Experts of a small language model: 128 SwiGLU neurons an expert.
Below are experts of layer 7 (counted from 0) of a mixture-of-experts language model. Rows are named router (the router's row for the expert), gate (a neuron's input weights, with its number), up (a neuron's input weights, with its number), down (a neuron's output weights, with its number) and show model dimensions 0-255. Each number is 128 + 32 x the weight over its row's rms, rounded and kept within 0 to 255. Numbers have three digits each.
Before each expert's rows: "comes after" lists some tokens at least twice as common just before its tokens as in all text; "gets" lists some tokens that make up at least twice as much of what it gets as of all text. This comes from a sample of Wikipedia text that the model never trained on. Tokens count by the router's weight.

# expert 15
comes after: " of", "'", ".", " in", " with", " for"
gets: ".", " the", " The", " a", " his", "The"
router:171095156138161076152055119113130149085103128065163120169095083118180132143134100055198101148144155078165114155110051135080179117131182044118130125112091109119160177084139166162102112072131099102159184169151143154138087114109112157155120165119140132162178209113163122104162059168114154125115075148116112120136152078123104085133125133152074205151099153143123130091122148121129163126142080132133045127117120087167212122109138173117120124130119102148162153105121095183175143116135120095094116151078087158137165117153149118142140117159121118132070181097068090107178115112155103099131178093168119108103071138126121091069080064151152196083154126122145119105161180104150164125162167124123127127140156135094099119145147138172117112110152122140105161150143106109139166197129138
gate3:122103085147108169098104095205162091115130162115076158128123147194079113155056146170152108153150153164126142172127108090109158130136135133095137106192138139060151064139102143125161127131157160152167049120159120126115121149092151144134151097122168133121138107125128175098089109082103145121159107126084146175190128099105170183074135174118124170166109181141097123100146094094136092091075108118175141133125105084141080172184131187202051075149183109190108124114118142098147129103171167080180108182175126106129085144121159143118095128134167104132136121137117147066126129112131126120132091155125135107103125096140075176104106091007146154160137125114093118094140132120101118122109099084176103088120123184157145147126114182093173195162113171124116054089158141143109122113136134
up3:113162059122133099144162143114090133123118198123080118149149082091132191115060148142161121099159083174123089160164178169076093140098132098068183132155125098121106133080126133120110058139106153120072119150175159105130138062155088070123111096192092125132108153139161154101105092123185133086132117122053147080189131091100137153143145141144092170159138129147097139138082190201070193166125124159181125175121162101095128113177155127096141146107094078116078096145138171146120171162124126168106154154114120183095082105163147129158135107099121077138114142143145138173147203162139094139169113110134083103091142139122142005177146145115095100083154165144119126142074127124160103148068147126139159163121137137149159148153145115147106136077122083146107115088124101152135152073125122
down3:147145173102128091169157154125143149133093098093122070171098064098135118112160133100063113156184147092116110128048136080128098142065101075111134137102119185177188123133128094136084138075092130119094162181136121142124074159136159058112130121111116164088147143117126141183146104135165153173105052151169118130087137120108125115134110170172100131132138137171170159180143138102046132150116092109114113157114135161101137113124146130078198141195127191099169188077127100140119077117129153169106120176052175196176162057084102102097131145135128200109108168074117106115106144154125096136132127134170146107123102104081153128115140159187126139139130137109159101119162154060096137131136169198095100132086107149173124171121129122158164108138123094120140182149135175131104119158090073
gate4:086159089065187114168160088107112127111159144123134109179092148135137090177141094121162172142122146127147087070096109187145160141146101159134095108126142127181169106135077094157057098131194159122134161137125105181150110093139134207152113126089164108143081143084153127095149135101143108132142112079161150139132122122133190104110129100176147137095142076164159158130122136120087106178140098130127201086129132166155083138056064143085174133081081130119151165122163128142148202139106107115156110138191123095190127131141117127128078107129188164130152155083141147169085142140149189133054187120115078101143146149143143129123106088172136113084100166102120141096173119095179099104201123127120101119167114136103163133114105110147092134082128141074085066059137164161083122125115217
up4:134139136135143132135058142125108065076118113107112145144118150156111153085184093107071171173158074120116102190103101101146099125117120132141155109108123121142094108102144087114168137193114136109080178177171120117103165099064174143068112107097092149141108098150143208145057168150086152140099122130100134140104151191160096116115122073098143133182157091147150164090132111115136105162120109134155105097119113116129186136168095180152095165139166090131130088103121128123205199170127155124100119115126117166107149101135110175120188127110073107090166127114087127079110097136190103156092110127164098094124103120136133066193100135126183168143107085131170107192113072144113144163110160181048089154164122132092178128109146178127141139151149146163108185171135082123054074130143186
down4:159136126106115126137173064128056143110160169097097118162163106142114076157123116166129068173133088125127149169133142099138108121133082107123127118131170125091145198169115116090158123077151131137141092138100139105185141149110133116143100139134122124098138096129106125089134115179146102103101102081158149209111115111150117140106120154096083139093123163160112129103134098132121123180114200090090043098155134150118049084193187105192080135086120098129144156140121149154082173115141134125139091134175162124161106184131130145068097140117197159145166203121086110107091052100163150133106172167179141159088144140096123092128096138102189102080171170141084167154132132096129092153201157156125128129120101116113121187172064153036153139128190141123090125064153103163108161144124102
gate5:118114127123121104223158138164156060118174124098110118179174138092189071091145099126092124066082067126143175138083179140118074157120108109162117129096154210101147095074119115114120146075158110128051108154088130089127143156139055126115126121114134121133150153134144115153120128028101160098133122137122064134187158098171133096155062139121131132120110129102100097104143085158129164157115145159165199114096126161137135146126105172103163140180169093095156099117063098160155079119139171090115114118140106141098123118147108119211110095113157147084090140092125167141132114081121124113100126125112115168113149103135164121125190099125186137108095175139084151127150191123132138155142177077113179132188161132135212148103117124100093138168142126153105148089154141188132195099092175
up5:067136077122097140141093149050153158108123105119168160116121148090107126165080177142084134148128167129157037123061166146104145110131120173080137113112198166136075107127165054164194156116146095083129142075128126117167121140153114174099138096109146152163072078108126133120127151136150072186147110149101162113080141110161096123087133112147102150173115128129132173065130056177179153073100123132153137125158143140102180180111084117121144120099158173111081081146120186112108144140098142197111088153172148172202142134133154079155164115102114102101132213113138101154134142143125164082125142118073109070129107105116123167152143081157142134170155173110220076124093095160098110154116094082126125143137119113120122116141128125102128137126151124188082126086094129168075108112180117
down5:124051133135125152102162165087120151103095123108136160131049063087034152079114179117147118176140160134143070111136166208135146082098130185139078107142160130133169123134092138147053169155114129134110132196144193131107129101146124109105110088109107147139189157141179136166138098127149100119115142158099129143134132157080096141152159091167096186123105080180138185144155123148139150146131144086176090135092091112146094134128173121134117121162176139167193182142133102110151127203093132189083187127102142103059102131109111165079126132162083130145121194133126097116118143069159105086151159130169112106131159157138088112076103093146182112091074130124145143105092101156128120090122160125085087089086157170153124145133124089156154079063161087153068139169133139139140091144129098
gate6:142095120124083158154132077149153102173147189114061142082151154074132129104144117133131203165158115165159132108166135113151179106127095126125146153096157126142187091125136136154122103095104135158132127129127163147104155136174111121133125170153081106060132109246117178107146079072094142146149106113136085112185130050102143162174107165121133099094119145143087144164140162118143148072149103085167165086082155125123099084112114160157127176133166088162131115134143125185097123126125107085087155105113097133062096052080098093087181136118113119159110145118186126129084164078074089128038123122064130097096104127145137175158082215117165158157145153111173130155166152153155157088105108111159211124119122122147131153178103166102153131127152106118083171133137091143088106124149135
up6:154118104096094152158064180126200153093090160152133170076162144133107103159134127160156157113146102129093128146150134077109169145134120079137186097131127115112118074143135166165158086129141128132144154181152137170124123132125102141076075107117160107126130131152143104078161128100157131127137093127185182123137080131124160094060126132115206201153209158079067102056125106153152130075124089169175099101135134169033095153168101093114154125110114106122166105170137111147162178143133105098096071136102139147056130086078119087159149148136113080172124201109134127124122136146160092107082096144125110118130146126156176135109133146109122088113093084125148107148149120154132176110157162115063150101135175149146111181093193141145148089158124045167161182141148214143103155117169125
down6:114087111183122145144152025105067162174085119140091102158126155120053129119136137120106105156163123197107139167142154217141109139137115110138132143101151143166136138150189120103131113162153104088105104120126159098180137065107113093124106121111136164168091118111120166170114151127091176139122103152180127174133149103103129115103190107162097073137101136204157163184119178130138139151121081149094062136102146142126188088113089110120115050140104083119081127169146142092116151166124133124148106138176144085137161092146145156039131098121121132131094116140083120092057127139097145144111114135130106131098159161099110181100160132133063146145154236099134144123092171082097153101089127082114131186145134103078136111154139131141135104194167162116086093209092097147182134105152141
gate7:166161109134175145116081148131166144147122147112195146130098150080117147106058163155130083099199145103107113189207151091166129119183147126057198166179112095177147172077114150050102141143148151124086129120146105106115132125125116062130154111101097100120088096177071148163084076082088147098126192072168137151074119126160109128171136132157087180134150132189119124093156133130057150160148133129120144076107105154194180161181185161091115163177176096121090147121099095103138106085134110093049105144128103105129089135126111124121125097134141081158098179139137128106156097094105138128127151134169101120156182129150092083182160096061145102122117137145154117141136132117172088141137170133127106048171198168126159110135127122161131093103120101153120111152101120129130168141130116
up7:123131139118120072157085111115129084144175115119135119086145148189141150145089127153139112130116103130101124167133096097155159116097143098115147181118129163096174114153074144187122125087139160184130104171104119130095048113146082180168079126153235085104184145085160162066120115130133152112155113117146116119155144149116175134172137143087103077103092207182106085113118154180110074095137138098196157161163177168102122102111128098162083090125097127142161131102090126146106090093100066113126208108139195180171155108111139112141172129126104117155144132095161071137152125149091129111147129137112097113155097077137141095103058116105137164072086137147151114140111113122144174199124113104055128091167188103082163135153124099120108188074144112093108102114204156104131171139112100
down7:093099109145136091122089097116088124158117122158111125129125142142191133139199093075127162144084166199135139056129153127093100114151128113102092118124113153146068152180109083130082068123161137082117176122186166113054151099149166149154150180179099148142068081076147176154163177120095179167138096157144178129079096144049093129134147092161135198082099050123129129124168100175189127139133157121059095123156097106142077117139131123084088159150155094176065124157092117125198111167120140185120120122163120101117132153102129090159141124169104164122139160140168143145112140142111176167129133079162134124076129150096112110129122086185161150153066146164084112170110154146084130065146097123128168147134093087129093115114168177105069127165136114113115132081110133147149137150169114
gate8:140155117072138151175171128162086103094088135105159071104132133064098112082178147083098113132107152161055156094117088118096158119134141113079080171088138136158109163172130128132082118147113137129111157129081158159120166103161115126106127133071182183124107140089158143195155146161097092138097152136135164133175072132184080118099164141167088146127117103153150121177070109164130112117136091179097169131119117125158147121042113072154110134161169169148124105197135156150083092117082102143124167161086117075092087117125128131153144141147160149120104183110125181146127169148193123162128085067141110101075141146120110150077131076108235135104101146098119066106141132132176115086120103171072137113141160095182076097141087086142176165162141126071117130160098153124100132147133184
up8:146069185123115152104183099059126144095153107178135162092098163138170092169115167149147117183091109105140151193088128118140165168142120121108154087204070112151086142166089168118067178128138076103104099093114104150104048199131097106095040100086102145161100154113156126113081160116093192182146145137119101120151090145111092116061091086077120098091149126169129125165199101135163156147136165082191142125140084096118153117175119112113121114125165075152116124174118165107163125141166092134115167167104088136144080159185094126183107101170152155136124122146115115058140127123126163161068103113214140090155134125162137149132088128150114164120124115147114107119154096115121130167095090144138138117099134108154102155119098128098139155077131229142093140159129142113166130131145090
down8:174180115165109055125155069150158150189178122150110188081105096113181091106085145119096127153122149180158103181185096147114131130138149162077126109093096161096153133127160119156126085139108076197103109122113137162103078182152146112138111153121111099126095133126150106084107098207083091125096176137091121079144135098079098068138142128109159144143159116077125107122148157096161188135066151097122091147153061106157131152128163112110151146182130100134097104179138139136120101143092125083124116111128154116136102103127077076151172119138081139072177185114131153145115100126135169102093171131075090194139124139117138178148115085145122099163099073148123168157220093142138136089115110142111139153136125134135102197104173090053125193127116137177124173122116068112126139147168204
gate9:185089174093117117152172136180094101076073149132098144072167127114133131130135119103167102160140159138102135170176137152100163148132151116114125153129096095137156177093129189128092155085163111150154113122094156119143142075089138137131163138136099075087122138123225069133146099121106119114082141111181123146112118155146084149086127068059121108094138071122075124107071128078131181080141092118080113197170125109121152109202097178174109131186121110167101131091063140166161117156080117131088140155140109145111165143155129068133116125141139172129096134109069099103095110115193082115144122139150174198149168159080155098104189163142159134100108146166109127100167115082162086101138112145126126115176124079209153174124097088155037127104127132118125178155104149127148173141116154
up9:165066120139197124148101121162144149151070125106100123103094115177125096151107149164118074124165170122026107170163084140122139128075108146139111120158139102129123054164131098133132129201093132148073103121168094070151101106114126145088129138140128134045191123170118115127186080151139192101117151086155124182122125080117175089153188136085171117147105119121088161095133072170090183136117128114158169126168104143142137118147157157084093108145106147182116128135103146121174106119140153166150093145176158179163076123149190172080123070125103084151134178157186155141125153137109109078120095126149076127126178035160093143140106095096139127118088137154171142110109115075146127099095164118171135105138099158096135101178092154103162097160130184073117104176113120125081104126138098
down9:099183142152115177055091165141147142151086155178098128093092128119151203144135080185139143137156123127122090099108114094194104134136102078074147084142150095070172157108153124143129091103116153145150129158176131119127166162147099106119103082069118205150131130118083114206070153158153133166184091186104100130110110130048112087142113177154119140077143186172162136126149133147164096102074098112132124103047160151141111076132179116094152109140116176119112106127166132084102131171098111164127106089108124140108167104080094135089122093147088118123138192160117050110145166119175130131140150144099102164080076099147163153144152117127105141125108205152143141135100114138095103154085112101110147158065147171089129138117118125074204163130088142122168165114142104154154098141173188
gate10:121146146110095135186184089043186160127097123121117090110115105097136126130119094122142125151135116087150192124137161159093127185151161097134169094059114129151091139100116122146052139122104096092134091104104101141128117146127101173135140179139151173183153136102108076097099123104150137127123135166140172151140093128069070137086126120136152168174170103219126104108162101182065119146196118099159099202144126159088142113100166183139070144167171159164123192126085092130065115089064103099159169170142134142115100172141117181143154128147119092109122095110149140059099122097106163138177125104174085160087149171123128131086140105146117166121069122109132191114118141157124107096107114080085087117114092157059174131162148138097162136161141136133090142193145092155162131136083183
up10:134188124108120141110112102099119142179121073184118119117122158086096150131160153165106132107132088121132090191175135151117101137074107087067096113125063155136103134133143121151191083118124128111129123156095083072098160143144103103095097118189188155137147144197171088139101165121105139182204127132101105136145152119121086070183175149141156099156163143142111160165160134081130163125174139057106092150178089110075213141171166124104105117092189149129125191108103106139076048095142176184130151149092077107116167115160192101153132128072126115142082100099166059159163143052130138182093120126120119100126089118158145139162118116090171122132100095125101123128134103144105142111159147156062190109103072147161118137164172147171130142122118126136141134145149125128123125063118185
down10:127168135121170140129094149112143161148117115091157098112083143133107154115175094115107128109088113104151099176021129114128168136122133131073132132191092106147098092119103126111098113150113122148143113152164094092106141198153134163120127121141080140130175111091124145103132131167154166152110098139111200177089183087128123111088139220093050077091137157182119073131088124138177152103139158049149102176113085154175131110134102119100140099136129128108144120128086157155206159094106127166117142153071138076122093170122170148146138112138100121179082158093109143133117146121156123130167154074157107087106084154110150071098141161100071110132095098113209152073140157061113150125124221177145216192125156109175138109119150138088080134124176166106143173137096120134130139139116116
gate11:131095127104134117134168142098141144155073113058183068180179090192118137186133161156151180136138109172088113052130102078168151163203086153171137082115169114142151110104170155111123152055178150139154072135121148097148145103101162094155135105184126058094148170149170102051098177120112103120187106115092109138075140068060128141100143131142098191126135078123104071085135143129156120083166074155089184144120115131105157158114136137212158113131079117146084119132145147091119163078094124119114077101130171156131160130102135185173127172153121139148098092047158145104132158125114146120137217122152136075110136153134139115137127103130131100155117125166129183096103147181147120098130135136099153158134128071110169113121091177084124115121136151125137146134134125092116105090120076
up11:164125104136176087121070098130169083116141159048164140114178136063136162141113163134108133150192121151116148134091184107122106075152115207150110127123147171143104087075202106180114123110076121066124140162113113180178088159131178089107160126162126178122113151049202200122147153187130129121094124122119095145148128172136067127069161162110161166166149134143091050123098134096095146115139146114100179114129123119116090160167144150161087133110158082124115129197144127074121141086052143061128109132140128095145167178139093094175106152145185064106109141122167130126126102129114157107083163086164164154090119158111074139110114102143140209167124160138163094074149146155109133110149134139159102126143106146125116088122108070124101100075130089100147135116119136138173134094151129
down11:090132126161114147118181083072165208082142119105127159086134108100143141100106161107089113120134110106120153171168146186119151113146185128152124127137163085102130163100117093174092137135151086154159155096114114154115142134105092138128136142128126098139104052138094078090144070131156187042156122127151088114082145116176094112136145164142154193103165106110108092154096183132157124108168072165131136179079146102122034078165126078126113069173125106149131159058172131131129108124143138118117204153108153112155173138157103153100189150096127118123159137146115118116184086187107148134121133154077098149124098173120142074115203135149123082113152095160111142151119124128169099197072106164106137183135080088153145130156101191104130125094108177128113080099170160161092107056109174
gate12:147195094147118064165116063155088102149101159052144129109151134099133105120113130079120175119140112131151105189152170105133094085190170153176089119074102136178101117160081185117147121151098085159140137106078158095062105131140091124095122150115118149132146087134095135144130115093106109125158110135120137170110099080135120169100099113195116182093136118133139148139104094130115129189119159170155102164147183098135151104070095145156102091121134171154101106152115129134120147152170126095113126163102148142171148186080101144109215150171123148091157112149138138072175079101096165121152112160086134157200089145095134170109115117137174147085199204139122086092112114071171121097120080175136122134116162172170093109071108165086129153115189133152113108097135147104172032147085110
up12:137084072082072152124170184110138167141109103143094052171169156156137138142154083149113104112170160112159123207132151157111132156140120106087159138177144035072091093111125125106091116112106123168109136099104153136157123140172087119131099142108162119118122198111186224159125056159116174164140128064164110112136141065123130041116139092117130129086109115038102130165132094231118136163164115146147127166129104110101140117107106100167155157134132123157142091147103117127105164127120085141211112179196115134104139122188125157140070123083138125076095103138108106124148134161201091138101102130156142093137112138120092148160144085144138132107140119104147099121131108167119089173100170097074142106138134083150107159146153136129134133105117144162125123062195138166132123055127144
down12:173073132115221145084107145153131121092153134127085166103093190112128156159096122172135099040145134092108143129137117120087095101078180119157137129137163150108156150129175121208177115127076172133144156193184190102168109092158120179170085141139176145107142137091124123075064111113104129119124088056097079141084108186126100114140047097112128173099107123152076192090155146124174147108079065090135140157092093120121179119182145136166107132080156170143134173118154103111162145109120182101132123142102113090134128143108101141152116095161114175113084142160145111162096102110127114144119106116158131158097183115153157095077169098134123120113140126131159125198137113131151165139097134049104157114151158110083116133181052104103124152139097149087143126092182137121089191155116136
gate13:113137136136130128091100079100148141142106163123153126084125093031129175176156131114098084128136152135118123134127161078126096124221127141099111114107091135171173155069096126134139131114072149069144109143131091172127135145165115151171140090120134117168120105152068109090102157156115113161119103091116146150092119134162119123123165110108125159155128106177140087125159128070179171087211158109082099102163179161124149078111097134158106174118203142083105158087156082150182150114120145151142044089175170093175140096102119173132136149165169197137163121086140183122133146137128166109138110181168149124099065148124071113065064157153118163099091112102211158135148120101105132122142141136159108142149123145087164154106092145113117106056107070091175213163099094146119123134122133
up13:128141115037102172130051126101058128115122073168140089115118086176166093176149129123138076142158174095111083125111118116135118158116155138143119143122175060135088092139108108090124139171126111147159085103061176084171048101123140151115139134191155109098146109109161115092133171111175133123171174105145135102186151135112119165097167129135123125195149128129139133144131130129156172129067073126147106135119113168165147104164136073153146169168198119113123129154158111144064140101112093169137134120150135142113134135115088147165109106124121124149112086140098168115136119144174160170142124089092079153172121088108173142077145156135100178156135102174107117183153098115190096144082132010081117194134121097080106169141098147084193160150155184133083117170107158156172147127153081
down13:111153169154070143190176149128098134148124146169101158173108128146138136128142092052113055137155130118057147068128136102098090133137173059165099132126116083154162133082097121109121096181082144118144104061153159188169114199093123114114124188118135104107076067134110134132156137107135165199214137132123127156133112156174198125134116096122138161119120118120110137194121138159139133126080105133139116156089131155123127153189088087165075176072138140140132119159183143119138112147073131119076090117124138124119151102171056118110111163070146125103126108075117156071086144122198113172063101087135110139164164093078190150166081112142155158147160148134184162100107129141131076155140176140135063146136107110110123165170145146163119134155148115098140125082156125080116078094152094
gate14:135173131101095145159098118152120101153076116137153141145183149052149165171122202110118100153090112119136111158155092085136126126090121113129208086143136103083090106122153132139151081146174187072116145153132139160137106117116126111100135132109119163119129146096123148095152110093076119106162148150110060094178150184154117083111118131158139108124127066108135117139113179176143079110166142091070110161108150153069150101109119169107135138163180083198096160080134139139044099156109046092134105127091115131140149085129144131100134185192164066156161122148128148151125088120164107050178187128124116156115126101121097139128168135142133173133134067116137118147149134128112191128096077117165124161099085179096111107161136116078139120226163108073120126110173090209104128197129122
up14:098127123136137109181221116066053121127136069123096156145056176120101140119101138171128118092131133122181188162141100172132112143105144161056106096188094152137115192138078131121129176151172131104166099166173134166207122109104097129172106173170108167111091171170102129160126113167151141126124037089133106181152100165126079144133133150124113115114129123127124160121129063166146118137076085182116115118106139091160116145171107100153148148133090149158139112199082141123161128170157091159090091172192117127097084157119105113133113085134152160180154186144152076116131130125109197144084049146059113070126088126128156112117111090116108131169080112156122154150080106103112113113099144168087123108081120124102149123164077139151158096098173117089141134147172101150136144115130072
down14:131157158180173181082172125115066111046136123151102117112112111101054166159140139155179125085060095099130177199121122168165145157143191146088103105132103153084133156121110158159140134121116107171094122152136097118089184147076142130151099190126091143155140133095133113133118179167130103149101131075142175178129082100144161129120092130167165165156169130156099157106143102129101133106149128091138101138157079107170107124085059095070134160154139121090115174198147098066158179129128113097072161143098181097073158110148100131112124140205135108103118130076148140087127148130108205189126098070106090110063086163120131165144110120119111141082155165073171167113169133128134127169129145176090145153048119184129114140146120178085101094159108127104136112131157108119095127089127136
gate15:132132098146153145102148136169201079124091134155101142133098137137150114139160139149152120103105153160122190140091122156147084113144167152146103141067156155103176076185155141118179097124144135071096118192123135174166169129132108174138139129147118115056171174180099174132138114113115114131112109130075058125082101165127180071145170128183126114128109159110159128142186124170149122122188190166103124114114064123139130090091146108114049173115141115118145138069087163141136134151162174079096089130106094093138089149142134077143141128137169094155120108147023149112099177106142114115081160092169138210168132092139116124147148104071146128154105099120152104180161122107091140115141083081121113146120125105108091074088115115173160131140071114085085147048107125084164075193137159
up15:117211114149179107092074164114142115138102139142143086146179083098110131162126151111121151200162140107127120114129115140135114123160108129149113136124130102143137147115165115101134131134153138070158086056125087068128146106152131098158112140121121171140130096137106165156174108106140118140157097198088130200070174060050094210165120067067063061108160104123093083124145166147125109137188164068151175103112182134141082155148094148169142140155040192050133075148096094139146150113080086122153172106133164158155132172104097138145138148102144164121083133113140138167091183129134105104141173118143131172083123092160154151140140170052109079137123129126148194148139103100135076168142104169122128136145080143089131124146158132100147100178146097104078140142104154096117119146154150
down15:097067144156151129133065095083128089115087120147102118137112149098132190168114165094098065140169095042181099169126085140106138098087109121119151112157083178135175130133125154129126108134067133096116173091150078133206071152096146157105165163171069121176159084095062112162143156108111159142118131081162155055095122112143161179108096167164115169181159111085097184143105147157127132159094112115152109155148089130139115125122094155149130176134150140151110159189108087064127106098102111080162153165169148170134116144146112192108166109121104127124131175120136164108206178119147124140101126092058162121123115124106145129100201130152184105156140156184135142117074089133149169108092104145087140110115166128158130105149126142121073108134120111167174126065123154096088171075161080
gate16:138154171104165165128125142061171144100123042151121144132128096109171167155082148160070085150087142107163135152118145152141169124131141098050152130130158114080084098107134164147155132071100121153117134079131101153124179114073111114085185108153139170161144092089117142114166128143127144095143122052106106163163160067108108084120191094162132111188196096151118141114117119154101141118182139155138059165123127114092130152134160123087070113117089126106121177138126125148081160165136141139113077125144078118138111121110116150074125105139155126116120159078164106159091123167090149140137090141108139064148116159149181089115112093169112149110197122049139076103136150133169158105138111089056092161178109137149119136254138172214107130126145124098180123127141100099139137106156185
up16:107143140125130123154115126114122098137131157125132129145134099144074133154131153100153141146141113114120114105132132141101132175097127097160142117114167141171103078132165151166128138146095062124076113125141063116125136093104083148088204105024114206153128160171168190121146182092103155117107084175157223194146103111154119156100202114118164125104193183140071115130121074091134141042150083117122136116128102126099121162124096164092115131113125169091149156111173102132124099179083169073140139161102090144130125161145093110102144159122048130107126136070145123170090116122156071138128108169103177163144101096105093131118206100120156108052124185093167167152124113071113125077091128103109094143128167156171066160148152118096153123087097147079174134127158145138164076177128144
down16:112158182085077124074125138130137183204205100145091107162160124132156116121113121143147059145141148092119149162115111118138133125148102093150099094106105164110161099150067109140148151136210149079107165118077151157139109096123144121127100170124166152062183114111131128162068161106168098105156162138155127071122148083123120176144204140120128123165130109233098164101109107089144156105220118043158103168087118143116214125169092101090080146156148147154157112173147114124105139078144169125113122123166101181074153133142114110153111155178136142084149116211136116071075046151105117168159131074091121106122180113119125100126140166111056142112143128122139084122115123128135120111106134098067114153119171119108150170152085134101108101153114155123142103114166092097153120114137105
gate17:094113175060168143158190124108093129099130168097121123157122154117049100099099169033130126181096148111089125136150133158102141088151096139133152098140198111065062164151073089170150103147107131174144144175093127152135093121055120133155113149136172084114093162140117150157114083124120185107132163087215146155125124080124146048180101137127066142145092079111141074163095109077113129160126103122173164147165120139094125148171169153149159150047121146135103078178175139160181140125203123114139138107146140128098185112092095155158148123122087156138126199124144178095126142154135124140135118168132109136085107133150132125121167153111150130097096125120119132164101101141098104186074114173092096108168114093148187161096121150079116141131059078153114118175145149132178118153130100
up17:068194129115132071130090142184133156158057103111129086098123082137101128081145113114131138060130121114166125118132108132151103130153182124149102077141110166094150114113127137100100149092129099143093140138097119138126117127179141151134145189078141156123167043075133071070140117112136161172128140128162076136140104130127087103178110107112119107143075107112135170161150141110088197130149145109119134073175142154172145138114071139128141167189098104198122140168159182103104133154165084130133174142178140074179176087143109061129147159077113130125135092087161171154169091075126108100155133150080155128115179089093067161150156174109140156078146158119109196138209199115175111110093107117131141151140125140168123158147131111138191122143146058061136126162140074169099121109176108
down17:122152120171079080164127122129076152130132127137169108113126154120116163095159131111137152136112058148154162127101162153097115157073199106088149118135169149101146168140166106090079181096138163118188113116138167114114139137138115148122109167187147114075106136153112130174086163128099116131142054069127128199143209114189151100174109117062141147088125123102120104009104121111142147098147108171137117149154088083124111142165119116128121114151016134124167137116143158110151142115054192120127080130134200113185158117156127169130110059102148153144138123172123091170153086141088100141118118139101112123113117110126076125149182163097073154148149144159073163138142106104124142161129139103075128135143145117056106169138140202137154045143117102072149121096126133165110143182102117
gate18:107070132155137087076199184144127167102123112082161136129135128163159156131118173107163125094103135073109168111167111133103039090116134161096174139078175132143064120181086074109188143096161105120135191144171155164098072140158124129108136082162101157165142162068103179159159102069096125181135159104068135177162124096126109140121150166199173183143084184147104075135156115138139088113067140127201123167152125102123144105086149079132090178146159089168145207124106145109097090099098104147129168137129134067145122142135096097077164123121080171155118182123143117091148127081120125135128145171141103107165118112134094084095129063163104118094084131148134151115110112102117096121142103108095150116182126066079093132124117116149165116113166121153164184109158170128103097149131124
up18:122081165103152108122189138137103131118115155108104109069153151145163144163122173113192080161143119134117097138128095125086066135157099158119138207089191113136123066121104063071157166170160075121149101112150119115144129108160119131155074114106127110102128116151143088141093087169190115175115157109146100174150157055172147128108114124150153067087124143100090183106135118167102154121052145144176109117161152061155115102188152173155104098166134103145151162079100159133078085099089075160147153099134115160148156080120101120125080094144081131163162106113124120071112136110158211128096110121106118109255159123130126146175127138158124130126123120141084124140131101157150120114158101173156117134135073110051134133145140120150131133058114101161156229159095148123117103124146166
down18:143127121178110117141089145122095135178099066122155145083173152104117177131112158119057136195122134090143120142100129130063092137174099073152152116136187157174116138065085111149138079131113128144080139120163109140120118195147095114080116073120178125129134169105093104142081086186117159120131190141111145130136154108135157132119151167104119208128062188123125127166121093158109076086115152111177164143133155099133189110111112118142177196121175128141135167192084125109097127176099080119042155129153175126105163131200105124163190131156085122133088148130120169176155052147116135116146175154085119121176137124133114079097166064095112111050097123143133114076106136139086115141105091150116128130144120168110076096111128156163121130138146070100176179093076114155125148120119160
gate19:122067074070114098116166127110087147137127098154143120104161119059101120129133111107132113075146090135139089087165125104138139139110155125100125148118129165148074189077100167094106153052141158127183110128126118138120137064167148084095149198113089070087138101156154120166155083153116174065140101168147149120117183110091178134128117185166143104105137176095117141125130134137102145129130136119087080125124105095103204168143128165069148100107114108150137130168100093152111148085114104092137138148106095170137161115147113111191200148111121104168109119083147143155131162105141198146108141144109118112207075095093132112091187070181152221094162115087137172149155115143124138152212176139129138131136139150085202166144178149116163102132113136131180161120098066105087188103141147
up19:115116180153144112149152133108155097112136084091136124122101123164112128143125097151082117185134139068121113138143134117153079108112128133124126133138094156112140151168163142150076139114192109079013154139168125163119131171117153102119131119120134124125156154179074166115134118149130087157135077112081084129151152128161115164131092103203151150079026133102092122188123133133125117094087106116146121113135130129203156154164111110183157125168091055121070153155121150214139225118133117110129144118137165129076097097172171111162141125168148150192098137165103067104123118133046101123161186115164129138144090113136123132111135167142125120115121112057091119109106140078138164140108156186138052136166133091164181108120086163104165087099115067145085126119196177164161145115113086
down19:195144067091136153065110088116160067154109158158054130121103142097057132074148129172169097146176118162094094156122129125156124095100076114133146076147171163139162122150103114107113129086102127178143112134050153089137123122138139141161172057185149132147139119050180139149133090154152109162122106113138111164135105138055106115116078037143110128165113067080145055078115143140169131167147169157124199069133130113114077135162109148132131111094113084153160098131108100111133104094110121167118132111151147146179162181136109146064121114116123133132122189146090165167130110157142064127067166180147080144113185127123131133135094125170127155187157109139156089082128124186181149113167140101125157163120146151154166165125134119117157173175127082096081148127160114173137113143154088
gate20:123107160135100118137153161129165080173110073117123123092129095159184181177098097133160137101008175160130139172137084121117123120128123140117118152110147124054034142106139098140149085134135129125125114169138050076143076102127153123098124117087096150128145099077159144116097180139089114126129134091143090124147164150172093110110181145131145166112117143072154146091160081140164175129104115100117150100147121099129102167147112134147120134120160161163167147189148075124115127150117134113071172152068128135097078174102083188084081133151159144169179143150114163114150122098146158098129163128160184156102125170126165181121079139119146151139125132177174129099150178122149118069143109175124079114098175161154062134100140153122059144144187165044160079179165121143112092101188108
up20:129135109128074162066091129099097113085089207157169080128114114162098141134106124059175070157115130169162097097154104168097095149102152145128159123149122129134171203157154105134145146137127060130121107125135110127132137154146128154107146129180134142160126096150162182148140129171124117121087136144128149134138151062129148137121105070093110097139136157166144099119090183109051157107140098136093170123134121148103181178154095090090171090092125129101075121144168186143154104082179101177100150143128049158138177132105091071132101156150138140162045185092137086158041067150129118174173086108107120173148129090089128095125175110159192111141155114137113085116139162142142134188182048111098131124168127145166129160167064118149138145060084124147101125089144104104106100133103126
down20:121093150090080166104069089088085138150156170160128104162165164142138142137056150144140146112149145112137050137126094105170087143169104149141138169144130151150210107111106130130114179135148137136102077103096140123097112130148101130091114125151094155043103077195124146153137112065120089142119133132188186174119073120090172156175141094132106140170137162152139075147130165156058114127119139090125095137164121094109109123156141096108112168156100099068129130133192146117106177139094121105134188142162115144138126112111140119165122079088155113120135077087123174110127134156105111177243128123123088089134183110084133061173127123097104094106186151089178144151159131168174140130108134144120121107162118073129167080125063107171102144098162125153144192056122130185185099116095140